{"n_layer": 11, "d_model": 320, "n_experts": 64, "experts_per_token": 4, "d_expert": 96, "d_shared_expert": 0, "activation": "reglu", "moe_layers": [0, 1, 2, 3, 4, 5, 6, 7, 8, 9, 10], "router_score": "softmax", "normalize_top_k": false, "routed_scale": 5.83, "balance_loss": 0.00301, "balance_bias": false, "router_z_loss": 0.0001, "init_std_router": 0.0201, "lr_router": 0.00125, "vocab_size": 17832, "norm": "rmsnorm", "norm_eps": 1e-06, "tie_embeddings": false, "optimizer": "adam_variant", "lr": 0.00113, "beta1": 0.9, "batch_tokens": 131072, "seq_len": 1024, "train_tokens": 1812000000, "steps": 13825, "dataset": "wikipedia_en"}
Below are experts of layer 8 (counted from 0) of a mixture-of-experts language model. Rows are named router (the router's row for the expert), gate (a neuron's input weights, with its number), up (a neuron's input weights, with its number), down (a neuron's output weights, with its number) and show model dimensions 40-79. Each number is 500 + 40 x the weight over its row's rms, rounded and kept within 0 to 999. Numbers have three digits each.
Before each expert's rows: "comes before" lists some tokens at least twice as common just after its tokens as in all text. This comes from a sample of Wikipedia text that the model never trained on. Tokens count by the router's weight.

# expert 25
comes before: ".", "0", "2", "1", "3", "4"
router:423478460479525525507460543525504460522409482462590429531476508454600558514432474549525502527428497463495524551448584513
gate11:485533466490475514447480436468476540472511543469446494504485537467512505440512557524516470395513454509469536504543455444
up11:548531491533521482565446477546500470431484531556502543479566487524497400450514483475481512620463599480496485543493562522
down11:541547479500513529493513524546543544547494528526427510530465504560481496504463553527489546512487497545491556536519551492
gate12:496498497467491422479545542460474505467517510468490504470522514567491567488537541483537500455448536501494513543503467475
up12:485471530537620504587475493546525487556425438499482536590517470489471489495485490476433478510525407458501466481445556482
down12:521571565490471484462477510530566505485508498483532436491408498467523493525456484497540509481481497544485480577558488522
gate13:494451489586508486495556560465528524522514474479501587471464528482507430464482470529515417469459459445511485422440498493
up13:521483501453516578541511461543512575441596507506536559530502501577495493464482467456494474489467411516501511507529471507
down13:495484535491472444460450526519519484442527489425346478467514468470542481481509497461522529529511423492541528586516495550
gate14:458497541605560499486556518479482453450442548500501500498521553550469463544484483531483515539480513492490502486492460482
up14:439489566464515560555534459459499500484485545535530527559465519513497540501525412509464465519566489453540525404555527513
down14:440540434505518472480471520448515508460508537484486449515527498504548594507529476514490501505533455499508545550480507527
gate15:507496525521454443512454531590494467448563504492476483463528504509521469462445468560579525541553585448536477586587456509
up15:484494524510467511503442495498486575444597498527558466427498468519529505521480467531517491507533451421526482509437536473
down15:412491489517543569474456480503506543580434482495532560487495410571468481480554534497516480437530508502485540541385526510
gate16:437546526435545483542434488514499474489448540509541489484529540466590526444515536434475492531474541556500508548497556452
up16:497542475542475539524537556523548496510448487449460469538435465540534505514540517529527528511493423381511515571580529495
down16:566472474509469447496525499537471473502487525504527505477551502474507564465459524577488517475522481516490453492473445528
gate17:467486457478461498513388410546511477485492507487497468473475471461469549494509529450505505506551524489466516512550575539
up17:494527473467500537503465431525526437546484492481527470490475503501508547462493502405519569472567520440449525458569467536
down17:476528419400485478509430554465504537529505553428434535514545450518507502460482488541472505499515464522487500530574492530
gate18:469499536412547508446445525422484447529485526517559459468513534532548479452510510474536522528549465478475522461538576533
up18:513505440517522446457477467442487474540418511485496443543511544471513536494520506514525530524452500520482507540524505462
down18:551490546456527483527542494482565553526493492509498504508497524525494435465503547472511483535506516507483564520497559522
gate19:465580548499509577425566433546474448569541515510493582495465545455568517468476543469503495558595554465482540585448448508
up19:505409455579498379563461490453491525414483498494432458552511482494470508491522540485419490466491506493507454444472482443
down19:531492441505550477551518459546505473469529599531535541577507493480411542504530559521501447499479535476589479537500529530
gate20:503463452538538492512420515545509490405608448485494492492463515511517452470508551431456518464490467538523502509485524397
up20:479406519434534594493390541500501474481490487486512551487512472544472470534541488444479459429544490509482518469410470455
down20:520557525468511490472478521458494507513539445488453506463485472497518517498429439487571529476433465559585573547546457440
gate21:421508502505514545527452523480487445565518536506504516492467473447521470515493452508479434432475513502490485462469489445
up21:507534511530518583505490525478519447530486533481522458509495494490483475524532494505498471401485501512506520421483473474
down21:497484532495517543523453524433424501561497507473421543519508452469542542553504466488476446509512480485496415522481419451
gate22:535533583507474527450476546484504521562578444504513515449535459530470502471478505441483466501523477500527486419510449490
up22:555495522532580537452533515555485502511536527496517526550573482503457490490529549455490484545536473505506468530473493453
down22:413496471423494497455423474478491524562491466459504515557478443491556454499471488536501467535515531554447530508474473467
gate23:585556485515492444515556480545497492474492520465498476576491556462471468489571491508523514490488499545482500546484601547
up23:492561490467513467489489508434513475429543529471524535449552507485457406570459519459459489481439529460489519537486595494
down23:479497536481486467562455442581461508477568466513364516452556526521527521473487527498502514559535525469460445495528504464
gate24:505427456543530545466455508445464568615485429452520418445538504518484478497564540461521560513510551556485576514530527613
up24:545531476491529474484465496539481458413541489551493614419474434467516412481506477518499506494488493474539507450474503436
down24:534486540484558521459445511576516474539442501518542520550531464530440533505501510463491483561519521463550472549465529551
gate25:460539460565478499483497533474549554502507492515517446463447506488437561542503523518528509481526439438501478489567454540
up25:491475555381513496565524479542418450492512556520495557529514527493524443454475440507460458519491594546470496544438540447
down25:551475463504462501510585596526568508502510524491552497473498418559484458505499513505544509514489533508506504521483461479
gate26:641547448427457524425490452526528545593460448509542515508488493492419519554547485429528511520503524451531531435491515551
up26:546534467567492467475494530528507466487512547473458550473494509540491418494510484551502541488507463508511498543488444587
down26:503477481559490537465567482500521487499502507540484454456502444501433557412571489460494495514454534466424515513486484459

# expert 15
comes before: " | ", "0", "–", " (", ":", "; "
router:488476470473526543493489580529432434538425497524617486509456536472555564511457500492486504551439522523489490560347517492
gate11:539550438529515500520480451538499497489441458482506439524555444574407551576461439530538488505463412475498546530471546571
up11:542446577509530479529505560506555480489488502493509451478437471545418497488516449509493547524538478443542457472463472544
down11:518487469484457533516534514408524469547535534523476473584463412506509499462477563537496562516530489525577482479518487482
gate12:565541544532505514559532525550543481537539534450463408561543452510509475462452483524466498557411421411480449490486486492
up12:409464514515483413460452492432461521439510474546508545464439558445527532519548494506483479438565568536482550538523492484
down12:510532476474463502552569491427498447450485597425530532472517559525509505491607449486495441460518594475497486445480528529
gate13:451518571537489515470557452449459500446513491487440545501469498447573528509502514495398440429488463510452432521507489470
up13:482538563546481532446577447446499536448512510456419512456476470469512456532499540510478488381548421485480481468548472523
down13:517539413500518509542483495558485604492557542518366452449476469567475387483480470552543460498530499467610561476544498557
gate14:452473561550509526469468480454538487492528495460454494504493432493469486591506485475522481489408477570435534550455441452
up14:508484499473471448529511512577534492480493529470610436584470479545502505474461438527511520476462504477526525450545495568
down14:525454504468489510554511534453497470503529471474745545473593564516529536481492522492430561488463477509495542529591481513
gate15:498483514470532467464505447461496473509452495520512457524574526480526518503551503462478402546523574531432511517518499495
up15:489509512513470525551451574559528504487501526450567506468426516497450489475433496543532573493440418460532455486486512493
down15:497499582486510514499496533491500434453472497558550544526577532520572551474503460476427492550493580504451466507420501477
gate16:470568456489528478526477493490568434525564522512547497558499502464547500505510476435555546582486440504558546547487451514
up16:527477457388483472531490459542507461497552512507471463497521580437476508602454523474577533468532609497516509528463476497
down16:541442469479459476538537503495463497498557517506527513509537420517479571492502482495572560526582505505484513457469510485
gate17:513478453574545498511506545468588504465481501446557533502461497425499565542528486449550511484549519554522477506506542515
up17:471529452556520419500442478452526458447444487493503484484462498473516535493537510464446495508522460571492465488525497479
down17:488582540480567412463505523468517493521541475538494519575493455486421535491507471474467506508586506518527476501454486436
gate18:481365490486568458498444566505415482467515480574559523513516484502605525491492551419453463515496502500480513486561540519
up18:484556548427467495549493440482581491523477515475433507505482526478449476452566478569501505501519540485495469496461487448
down18:508474517528487542532519508521488423453584453547481517478523476503476511503518516485439506574522456490521475448518517503
gate19:504577497596505456436440458391543467545567496560465475409532530496550536452543493491493449532495496529510498494547548479
up19:496496535533432499468535588467542586520528531499518528505479437550543439508422522506479486483485503458497536486478558562
down19:458483523542542502428503537504609471550519499469594533552443548521458514484455525498453512526459505503505428596488569501
gate20:491513561507522603511458482482498588501480501559504435448432477543458456553540550503539477500528507503536555416540479452
up20:494449523579535481523499391498509524475395464517489483512502464484472503574475506511452475479459482471515552445551453466
down20:451552526481575481482546519425481542516496587489541528517530501499535525501511481537478497539530546537500443489472540484
gate21:501560497594562499473569500508462514439470491592483497511465504567475549551492489477504501453545499545526540472501438526
up21:424556484498445516520449538464537507462484490503517548484549465537522471431486497495471489497457502403489461462451525564
down21:551454581503571473481532500521461489538509471492605519502470486515537482477545472509515403558515508520556417530513488588
gate22:453606430581524492488489437553469561540451432513522427507493511515545509489534569518536483470538496519549424514534507475
up22:477609464577538508483545473558497566540441439546498451547461500578520521471501539509517483432545490545548434476463476513
down22:451524511454493491448574544521449500507471450539403504603483546561537494488574523483555479461499489423469565508457488511
gate23:485554483394487478421551491493510527425530468441439526546508510510476521529543508477523508522492515470531535541575524461
up23:492528498457410531475477547490530583518605492436446505507521489455516471492533501490519530468467602480517545473514538490
down23:490478488531516474533512512520527501483509488541395509494460520518495479490499448537481497479550473469496454537489527483
gate24:524469535469541520484439551519433575464446476524527477531535481448520562513510503557505435486510541506500571525511434501
up24:477507497491501475538521452503538409469542537496423507482448519531469474444487523468477575545489501492488430508481575465
down24:416547529518494516538482438533471464476527454520469535450535482483500517505511512523490503485499577467441493501461540481
gate25:550494461513514495476527572494451560553431434516497481501471509506461465450489472490534491551441561486488529502477552508
up25:516453493556556491524526567484530561482481509463510471543506495470464484529585595474465507480482526536525452483473448473
down25:489526509499471543437465502539456469467549584545517554438557480518486539463455529563524478530513493505471495510525517475
gate26:520418515508484577480508616525487521511496504511470512564507537553419505546445520499495537463437544456530436496435487497
up26:546483459488482528459517555564513541530520441474437512502517497548417526536463520490500563452443493469569436494459510530
down26:478473432475492489495527539457564553474456540490393446428453487462532491492479523542534417471544403497506517488536480480

# expert 0
comes before: "\n", ":", ": ", "=", "2", "-"
router:422488476459468504516485563552433458547496494566603487465410515476501503506483443534456511557520514496504470556498589506
gate11:501492537539557505572575585521567530475514494473518472454488480445466450532476583517470556425527424520517551507509560489
up11:458488464531492486484538503520509603453450472508481495538528506485474499522449550497461609482475505490483499478494528478
down11:574547512432504517531483442507516546514493484535519495412403469439434422475473549527480514599487454470534503448520517476
gate12:541480543557519545580542533474524472456402584530467496469495460486494509486519500525518499455517565489495506385458413512
up12:537502501559527562527550552492553511529468566556468526449470459517464483501475451500555518456520538457539537409493410537
down12:516490476489506499501501414522463460475509425510512445468558512515547466408541530481479533463510496589570530550529484535
gate13:429489552499446480489499509464581447584460575477514481531547428500531494552434513559534454511548511466526492498506500554
up13:440479474495529373501430563496598422530519525480537477496496472475528580499408508452528505492535536452482531523472509491
down13:476501499518513512515492478516484499483477505510487510534500488478551552461547499449457505499521477477451513536536506479
gate14:426569489542446474536463501526508455445447538529511533488503495484502508553478523539528548468468437558411515555497613487
up14:460552450516411490492513485531483514488473490548514549473474506502494463549490470566531598525506415552453565547541597509
down14:458522554474463504565605582546497551560561538410526520502520493502475542515442501518518574563466523568510510535444438502
gate15:458526512523431543543488528510484501512488513515524486548495517531483581382539485509553473531449513525533518499498562494
up15:540528515544538493450517453504554518542495448518464467524488459474508493543495540442530535485507476488469498476508395503
down15:505443471493502538461479466571455430447575509472479545499492545567557516452462453479510411510532473452498537551501618467
gate16:549597448462442477473574430455493436490524504447516454514519525422544422500526555515480522566477458490476475532561483529
up16:510481529566412530500590466537444489490479493488470438501437486496505528475576485565535563481462474508487504464467488538
down16:473529529558523474503562499509549444520495525461545534446489475504474451529486514537412505470527509491451511553466490503
gate17:437542569439497524494445383424502526461519486494472514514443453474490556467478500531510388495471476480519541447522428505
up17:486415463483565443470478471523483479484476527547450569490548539534547445528501523449478580511519500528501474592486518497
down17:471493532461486571494501468461538573515490506529511569515513531503517544456487440457483492453494521457492550498485517454
gate18:549509456562471584472562515470440454547510552520514497440493495556506513518505490464557519485518543511513512533537581499
up18:535522556526503572539570595426515548563438454524537481477497526479537521538514508479516536527498532499487456417542489530
down18:578542508525441502524397465498428446523549512500527526519551532436551523535479484494523468487480514475493495544445456450
gate19:532507504526481437523438485496525513523535489516544516450413459484537435489451497501509515436523554542477510559501484496
up19:504583540475474496430545485444444450460453591544467471526499536529548573522492448516540562592507548481563480453461501516
down19:480434402481524560478425542516511475536525513524441481523529467504512414538459503522486514525563441437468483468556484485
gate20:464543454497469525527514563494453485546448496537512515506549486470498505548521506468447517494530509449519460519488479465
up20:513527503552474486523435488498589523414497516474505485532444506552555504407500510514579532464454532519519609511460560520
down20:483456519522419507587516510465460480494510489577416522517533488535508526422540389531557441530452510508471507488498472453
gate21:453468506540455487470535418465499496444532529520493563500414512467486597491526469559533604492438525441488480474507437517
up21:505473475502464477494553450509463481470527490492456567470430507475521536518514438548489608474506543463513488479517488504
down21:490485462539521485522462455586495538550561531546554562523521529493515423446502399521503432551509493478443493466555488492
gate22:526471494450438580482489525536521516534448432451456618501471561545459520506546491466538457457504543513519505552549399559
up22:548493539506509546513402535515487490535489461546488575493485550500476446475444477533559520462448515511518493566503491579
down22:489579480504499523532487499539506564570451445534413425554566525556425475474567494512553495505546511430467492503510519401
gate23:508474505475532473566523510424466453519560469471485505426469458574494531456489500517483581471493439511518497526504477495
up23:364505511548424590521450412556540532476495536458476510502517593484465486473456536525538545460491522491489597488466535481
down23:593515567473432544508461572470410486455457501557436536527511499510519443514494448465510486465505539473520525453526473477
gate24:446543462487509492592557565525498432544458464513520522474549477471447576514458518470513541568557417480529423503503562551
up24:489476510458499489513450479468487474509507514515521461526469437419430493533443486519480481548432527541483507478470514494
down24:498476499494482514507512497522583495552459562509497484568514495534481475541444531489492515468526489513475477511546530546
gate25:534528534544489492513450460458469540495500482506507509519431528514535478508512507464502487482469483512500591464497527518
up25:528525496523514520467525451480526491541535509433509473508510484511534484507506494516456495502460458542491402492511476573
down25:483469558472497499493466490484473536361445470499495539492523499489489507498506518476446539583483591433571484454513537434
gate26:503494557508509487481458516511504560449481485435517479550485525457540479519552542541477472453472533540492441418482424451
up26:515525563522470495424471450496541559481495442456457496561500505500523438562543538505452480454499535543534468402507424469
down26:492523429489458524542549509546447460456470510478469531506529477522535514459461529513568549559488505563494533534528550526

# expert 13
comes before: "1", "2", "–", "th", " | ", "3"
router:495527492469482480483519582499484468483457534542641474515473495504577534442463470478494527507478506478506517513445539468
gate11:500514509529513463503517463540555453456472484521471491556476540500522530513486528505479489521504444493550535547497451512
up11:518551526515530427553480499491473459505489534546557517571518473492517461452487553541526559478525519491468506541476543491
down11:555479559538517533426515480438519508520489445447514448462471517478502512476530514511455525481458447486428516543482497501
gate12:449459453550556429452497467502440520475492477495482546510447533532583448432474532475501499523522479490486532498447438485
up12:469530443515486510571491581535493504430482522467513519483495521498496525508449445460522503479520496589499490528532533499
down12:501507510489472522524483483571537448510532451477606498488526428499524524467496519488507526465488500540559556442580521478
gate13:491438468542614606507441471498491512530446421512517489432499563481470495523488541496517504484519435451514434450469418551
up13:484558482559492417469479492486484452516492562482543486533501460507499434475546495512474486458499488501497524491501470490
down13:517477444484534498498488409494441514538503550501512494499483515508447520512496538538441543490405568500474498473508518501
gate14:474457492523550438480538474429569446514478449466510495517466503547447425495512546496562482483515407552522480476502516532
up14:471512483406506529521556527394536482570467489506511437486540454526542404521482502444541493541441560495466484491479534463
down14:521489496528501439524510565501479454480472533530459560564532526511460511481515527468509550540521508470516496527383536543
gate15:491566536503508568523503444501591480468463417469515470423495507484542575522518530548472420495516421558492427480474542466
up15:478439485497520392517482535481387519515557599522498537585506527508515460513460494482494509532495516484463530520564485518
down15:551532487477441483552466552458438466547507571467473469476501402587517443601545480548538574502531565488479513526493451515
gate16:453478540496467515513451532599510523487488386520486519585477433499543565564516461486517498488474466444476498469533517477
up16:553376492536522509517523507429507549535519425502523457525436514529529475487484504478502427463445494507532468523531497498
down16:442466553564474452520536487404471515473447435517454534432504536463480483585487484539507542413500502496476551544488504502
gate17:540506534563488447442583444450468467500573476513450545509468503516446501454558511564527470457534509468471533540492534568
up17:551409505533484458443492418453523519524487478510445524472477485488466457474560530530539449472485468429499522461483530563
down17:459533525437441517465514552508493520484487453462390527528557492502496536498474458500489494517539486520457419553482503528
gate18:490534523584463508546469518487512433467504507495489580500507516451584516526510521537503484529511467546472447524437477555
up18:491441561405508429501503499481508519535493526506494437555500472499485502418493503501466471518468533532497509438523500470
down18:471543441519484511586508468546487554573500517466500482476507501485552540452499519540551477458501487542459503496575529499
gate19:562532404507453470491526492422537505507479535466536534471460475471442474502426549503523505498542530485527476457505501507
up19:486570563495553538448467576440522461496484453540460487556587496518452486485429521510543476489473489464539522500518380520
down19:468569574474503511488615478514557449490493512509447506587432422489450454453521538474522518570519455537481492471476490515
gate20:502441531502507496469543471518505436504511471535498544489511483485571547437502554512491555455510541462472491472476510559
up20:466464459474475459490523468390557388478484441523557520523521538495509506513502430509526528468478490471484497473552520410
down20:482484513514602465568452532557512487513477499489521556521534527527474511516503477545427523511539506466519523458457480534
gate21:554506545514534510548516518598473548454600477500470536447496504521512501543503497474588554523536495469527500522562521450
up21:483604485586494516503483517503514462504463452509454567406505587519395483565418501528550572481468476459506488508460441572
down21:489503530480538518597516486582539541467489537495440452500517432471511539474516560572479491504488427475500409462462453506
gate22:483555496465485471466580481548536472559583570478507520434490493475529556497525572478507535493538495538486497542384435540
up22:509515541490448548474432516502546462456427535527514517518485478487524486522533444537483509394470515490502520525495451515
down22:508529574489510562398553437483539430519513531462429485450494544542504539486518514538525509554428443452450463585465463513
gate23:519521425449468482479451474469529483509446419571497394491508489493512438502533582478572510446550541567491520522524555527
up23:488456525485514517583527465557537503465509508466506620542523485475491558494484506504522491528507457524504489407548455502
down23:519438516520500465554504522480547428525577562565458537551470350481437448482517530452473538518520527532587418492498453591
gate24:488524529401482512445526446531576499539430486452487523506505519432461526484512553506493482539488492578499564491491528546
up24:497511490555524489507470575462474435507540511499510477505505467555540490545529450480555600471449535421519513622504432441
down24:516495519435494461529524556525475534512480543462452488500474462480518534531526454529501506476571524538466505500457445489
gate25:524480511501504476482453502473580540526509539494493475470568456535519494506516537501491537476489526446479495460548572528
up25:506464488566486547459474536451532559503452508529570434393547490548507482540456489452513581450528504403469518483569473512
down25:583450455464492513489485514533463572554436449486500485480523578502493551486484570521546434499525458540478553528550481431
gate26:490474523494447567478521508494547489481494472483526521418485539497538480448548539436530533580454485450495515514525521547
up26:490474536484480643539531568610474520527549480513437518472486557467547483501478503488458541481468532521498503462570511554
down26:404499476448515572506569461420534502508442465493461533540472504527484470451478445472447571445535504473542433427534481482

# expert 36
comes before: ".", ",", "%", "000", "5", " million"
router:494498510535490456507476593545542463510458479499592447516470536453591515483457472529539492549433550488522462503410523486
gate11:517493478513455511465561495459532457525568514498511500512522475529465526427555554421521502497515470519474554470518520525
up11:538573491549498469495545594449527481503503529424525524462472570524483513497445537503533552503537493546495457545485529500
down11:498482486426516517486518513517473547548456587507469425507452508464507420469526450492518514588573548515444532475541518462
gate12:532460516380470524507461472507519450463533500416493508472497468486463503539461546467442526559491468541493467558433564492
up12:539538545468456510499478483501549450457545477442512462432531511490527485577425524466485516551444465579501505516435542569
down12:582501488516430554487451515545437492516524491516590509491450464496449505541474463470508546568509444536453502475557526506
gate13:472446461426454482504455533456500499450551576459490502580504515547543535459568499479445579527509531569505505530495496443
up13:492518438480453471451493513447500517436527546424501475531538501572583534564551494438455574543451503569525562538468490510
down13:489606511502496487477513414506476494492563527505382484547470437473480478576529498412458513444541536545467536517440582441
gate14:516448553518496492448540447519525496498505425510446521605444470504533454579512502529549492503532538543481465484585499469
up14:470516494535488503509481492459539450549537511469517532473501544481437504519465449529469544517466535524502481561529478479
down14:487571463439525536478591430512460460466464474537532489418562561532530534530520506443462465470471491502470545487547460463
gate15:522464521450497483458506470520482543457502456522521520452511470542451477504488519437512526484532498504473524479465453535
up15:499516490492505463504535470499483556461535573546515480525488542480475579538514547484520581507474502465488486536532462495
down15:460489468532454488526508508486562531517451450447490567525522489513527523443484443478482474421565490533596518492537498504
gate16:516530489568475488472547478521480482455485535528494502467460528462498484418515517586477558484447465516476548523556538421
up16:446447470441500543503480510476503527508532502457515443499529494527524465606403458415523495542493538494514478468518460545
down16:516458549478446521487521549517524493492473500514531597490533488553464486521515496467509591467552456503548417465532513518
gate17:507538425544548478487536501558496502552475513463487485527446457490460519542552498478544535471552498485551485464518440552
up17:502494506535513573559506510530498448524434453544520468565483545474474512506462545579505522466481504532508429477489480506
down17:531457513526499492412482544456542488444494533437486468545525477503527417543510500479460482482450551511486502482412539500
gate18:531487482498486570536436540534579472479497471498517551472506412520442503553485553499569568487552559585517517511534491522
up18:448525495484513526493599425470519558514448511570489499525514456562462483504495494504491479505486474577496527467597431539
down18:414526505488546463494448496410502472502473546447350547478539461498539470489514543536495491436505504468506541518457567520
gate19:516494483479492503500505489415501525456514509462428490488546430505495472447600644470556501520501505432475560533501479464
up19:532599584500540528542473510469547489514463516502466564558456524504456510483585592509543496505515471532479528516453528503
down19:454477489516486470505464537494550493475517505549485554532482544504458417538382493554510489493581553589484524520492490466
gate20:511494440509460531477499399409467470563478473487508510412526515491518539512581467451492547439553565523485603446591516505
up20:435512517532532445552387465517542388494504471445502534469473485504483482491539469523544547447427517551487583418486486520
down20:517451438530547566541415510481511511539555547534472491525491599451451527526422502502500450460499523487418528465519540482
gate21:530422443512489517576439523537537556546520481566485447540469529475518540436533469508488515499465527517498479470565488474
up21:510489538499536501394510507462483473533513528495484571492579480533524454533518573464512465529551482557474514478528560508
down21:480462510449510572528519538502445412456470519532436540518496494545497521525489563545528489599474495472474483517499520551
gate22:553566518447563412491535477560522569474456501469504565496452534528445447467490472515519526413503568540530485535496472520
up22:433602409522492501531571430479490525444530561544524488488478542517484436520460478498514548457467481479517556473487504519
down22:461453495435519460506498518501464442494445510450513569540549452427463486464457497548476473553500495528512495497479394545
gate23:399534415510467513530474523514464551466538484498501486468557524493537493466522458464542461449537522532508453490556475479
up23:586430583453581479514470497458514443550492504508508554534460465501473505456455511555440469583480493406488533528518554488
down23:425506504500459523486450486485548484492504523402548549488442515513420490474484526493526503494507515529520483497504512494
gate24:516506518553485459446458499509579521574519514468523530480485469493537443505569487540487517431482485553479516443488472515
up24:471412518540539527520455529510522496450514512481516487462524520486481522458450517416480351492484421454487443518443517452
down24:504476577439535539451543507464441525516476481523549495510521493482507503493492450557507485544503488489564468451530447491
gate25:520463497499499489480483420485494478453491482535467529422469525488517480473454455476546462551507505477507401525516489518
up25:506600441557520512512578426498473514554524500580524452589523475521569514464540539523493440565445516403470503484502547515
down25:459501461570493530503522497526454427440463470526487596498523499458393580424520520452655522506558467530533479506457554491
gate26:533625528525504464552535458514428569531512479594466514545517511526600489429559520454513496509483546508543512491563460478
up26:486539434495555544480552532545448555544503501551505508458553601509495472536487474490581532500517475495502467467523548492
down26:461488542434451489506445446493513481464476457490517433475527530497458549627552487538482443506461549431439492512449491503

# expert 48
comes before: " | ", "\n", " |", " (", ",", " ="
router:452475495459472547554495526496461470533406522488589488506501533435540553529514503497473540523441572490412496511352526481
gate0:495491548508445516475476512487507458468529561535503488490485527499487539470516423436495524533482508478526523435484480457
up0:457514545577472460536444514479492486516460437529519462489459494551468437527461498465481520452473519519526471478501436620
down0:494533491518539435540477462548485486585512561481537498542474490421440501507451477517505568472482480447479549479496424460
gate1:473602523518562520487538496503512443550467470517518503426596438482486489491564489529563560509519502511457544472512495440
up1:465491474500503491490517550441439534546483555451526496471538449515570562516512594502488531496549467533476450511480444542
down1:510504496474525465396522502488522524430496570497594512523457471512455528445517504468448479441438521495476558485491505493
gate2:469467541496431474481481494518472523547562454463531493474530489483479519559501532506496528510496542555451479442515512553
up2:486538556499443458519506510502436509503483509516499540515458484396475461550447545429515483533580565524547553441517507414
down2:541603555488488426507486531469475570517455431581401487511528529527466491562495481424541499498482539411579499482459514503
gate3:494436507448576471465497480536443489432565467629505504562492580446542552466486531486382510476582489532539532510475537494
up3:500495574495516515514473478538497494623516498442444529578463515543490450432490455480545516516443529468510580546608508442
down3:445487574490487493507539456564492541407501563463428515566561542514508462541454463449531469518509482486441502486425559500
gate4:468487422477536536489518529520482517457450550479544503527481511539499488546492567469550465495486516475494453504473478525
up4:484507449484528549531522512468488526505440517496524517549528531547479467541508575442551518481458514493493466462422469483
down4:437503516430476510461473525474587464484485445436530563535486478462540536539496529487457596517537460564534444584479490510
gate5:530649446603527501533541452498488456418407523478464460488532517485420508472444510531442442394467479553506403472518538521
up5:528470463585519534565481483480564532452502566551488519493505524532506493486463461498487485537530464452500505446499450516
down5:523473479458542470508476460499497487472518539451526503544570464506570505434554567422473548518502490510499460519496491490
gate6:473464516466477481467511516493431543462483511466531533542494446515445531483441506546518546460509479518542454483430478576
up6:538503466580503495563437504538488456560489540498511430521461532468545501527546503475455420525518517460476473477560518417
down6:509420460464549518459512508514468495515508519444604495554489524497507530500516484482517576418446516565422516495370437525
gate7:498511526533496505545557485507506514554593520517508569526504473566492520573520457524520541471544478545459438454531492496
up7:513568463528493468491448518477547529421504480530480460501510530501557441509523545524425500533449595500507535513497532445
down7:503477459467529494446515451474427514509435435513559483485513488517490564480498559473467567487465508425493488487392483585
gate8:543519528496500500546510540481532538507529490457489512553497567491501537553487405473498470485519502486434523498469536506
up8:464481465494480497542532494480573521472501527531505495385419543496526459482556525498502524561545503512518542497499506506
down8:486479524501501550487516490501452471438502443447494504484539513473553519394529585510496599471459495493515448498449472556
gate9:521551460541510522560456471525558494507481552568510473448496486514512438485421483495495537519493547503527583478501486492
up9:587517483589510484537428486538500498443412546521522474560477512560499400423471510559505439487485548520476510460463436523
down9:503496559498443512475509505505467407522484514520545522470515478524515455511494451487519492500406477447508496514479524550
gate10:525526505517440543510544490492487572538518399490512550452459528572506473543528552508567522561467543501476552564543489493
up10:513494429521475480664494497531479495546497524455517501484457544542514455439480567487452506587471503526479489494512518553
down10:469520527506523482550489573506506496443549488490536488492517472504466470479524468555544492547497452441495498577554532503
gate11:483514461563466506437550495472563475544359556456506538476507534540481478455428390501500518423508484628452483436471517497
up11:471534480538515485606525500498495467556495527563510495439561402532468493464472434523521499481545528520472496497521479407
down11:538530488487473483391547435500440389507461481437537497480501417426532485432533571530488479466421535490508489442453488485
gate12:545534511444543459534528407458569558554559468572477524515484505570402471495475464485445513575481520504531465525470501432
up12:552510484504595479509506484434548510457519465527449418544536504531487413464487490529552504510531567530486487511460497506
down12:502475449489487515464511608514437508530538528554492508532498536523491515538488544558561520501488482481461520549510474526
gate13:449499467534548524487545491486563513475572535487517535477520601512423360479480485459534519540468564500531521461423480472
up13:503456486517408523527466546555553513476598494466452546524529476520510495486513485457479533567493565495515468512549516444
down13:406551486524458478545572507516452577528475573473501503450447550475508467515538458498466489454414529479485443495501484551
gate14:427478526528524461593556505447563547547525472524514495469510583551543385484448498496538504530452551513477547497493510506
up14:604560433502489475551527519496474465458455520475538529501474549478425564500551526490478559510576526573498549492500569473
down14:493461497539541527489426554527506517522459487477525463461456450428454522558538557546518461539509453487523421492564567549
gate15:455470507500484511519490467473564503577546510551504546462437479545475448534439502517558494521511483456562529478577434522
up15:532507502508556471500482554575413461453459492449526442574558516480533550456551475509452487513521541523451461543448581498
down15:536518524511531531404511513587388498499514473543532487546549549535447566559422605529503544463509468443486447468494471472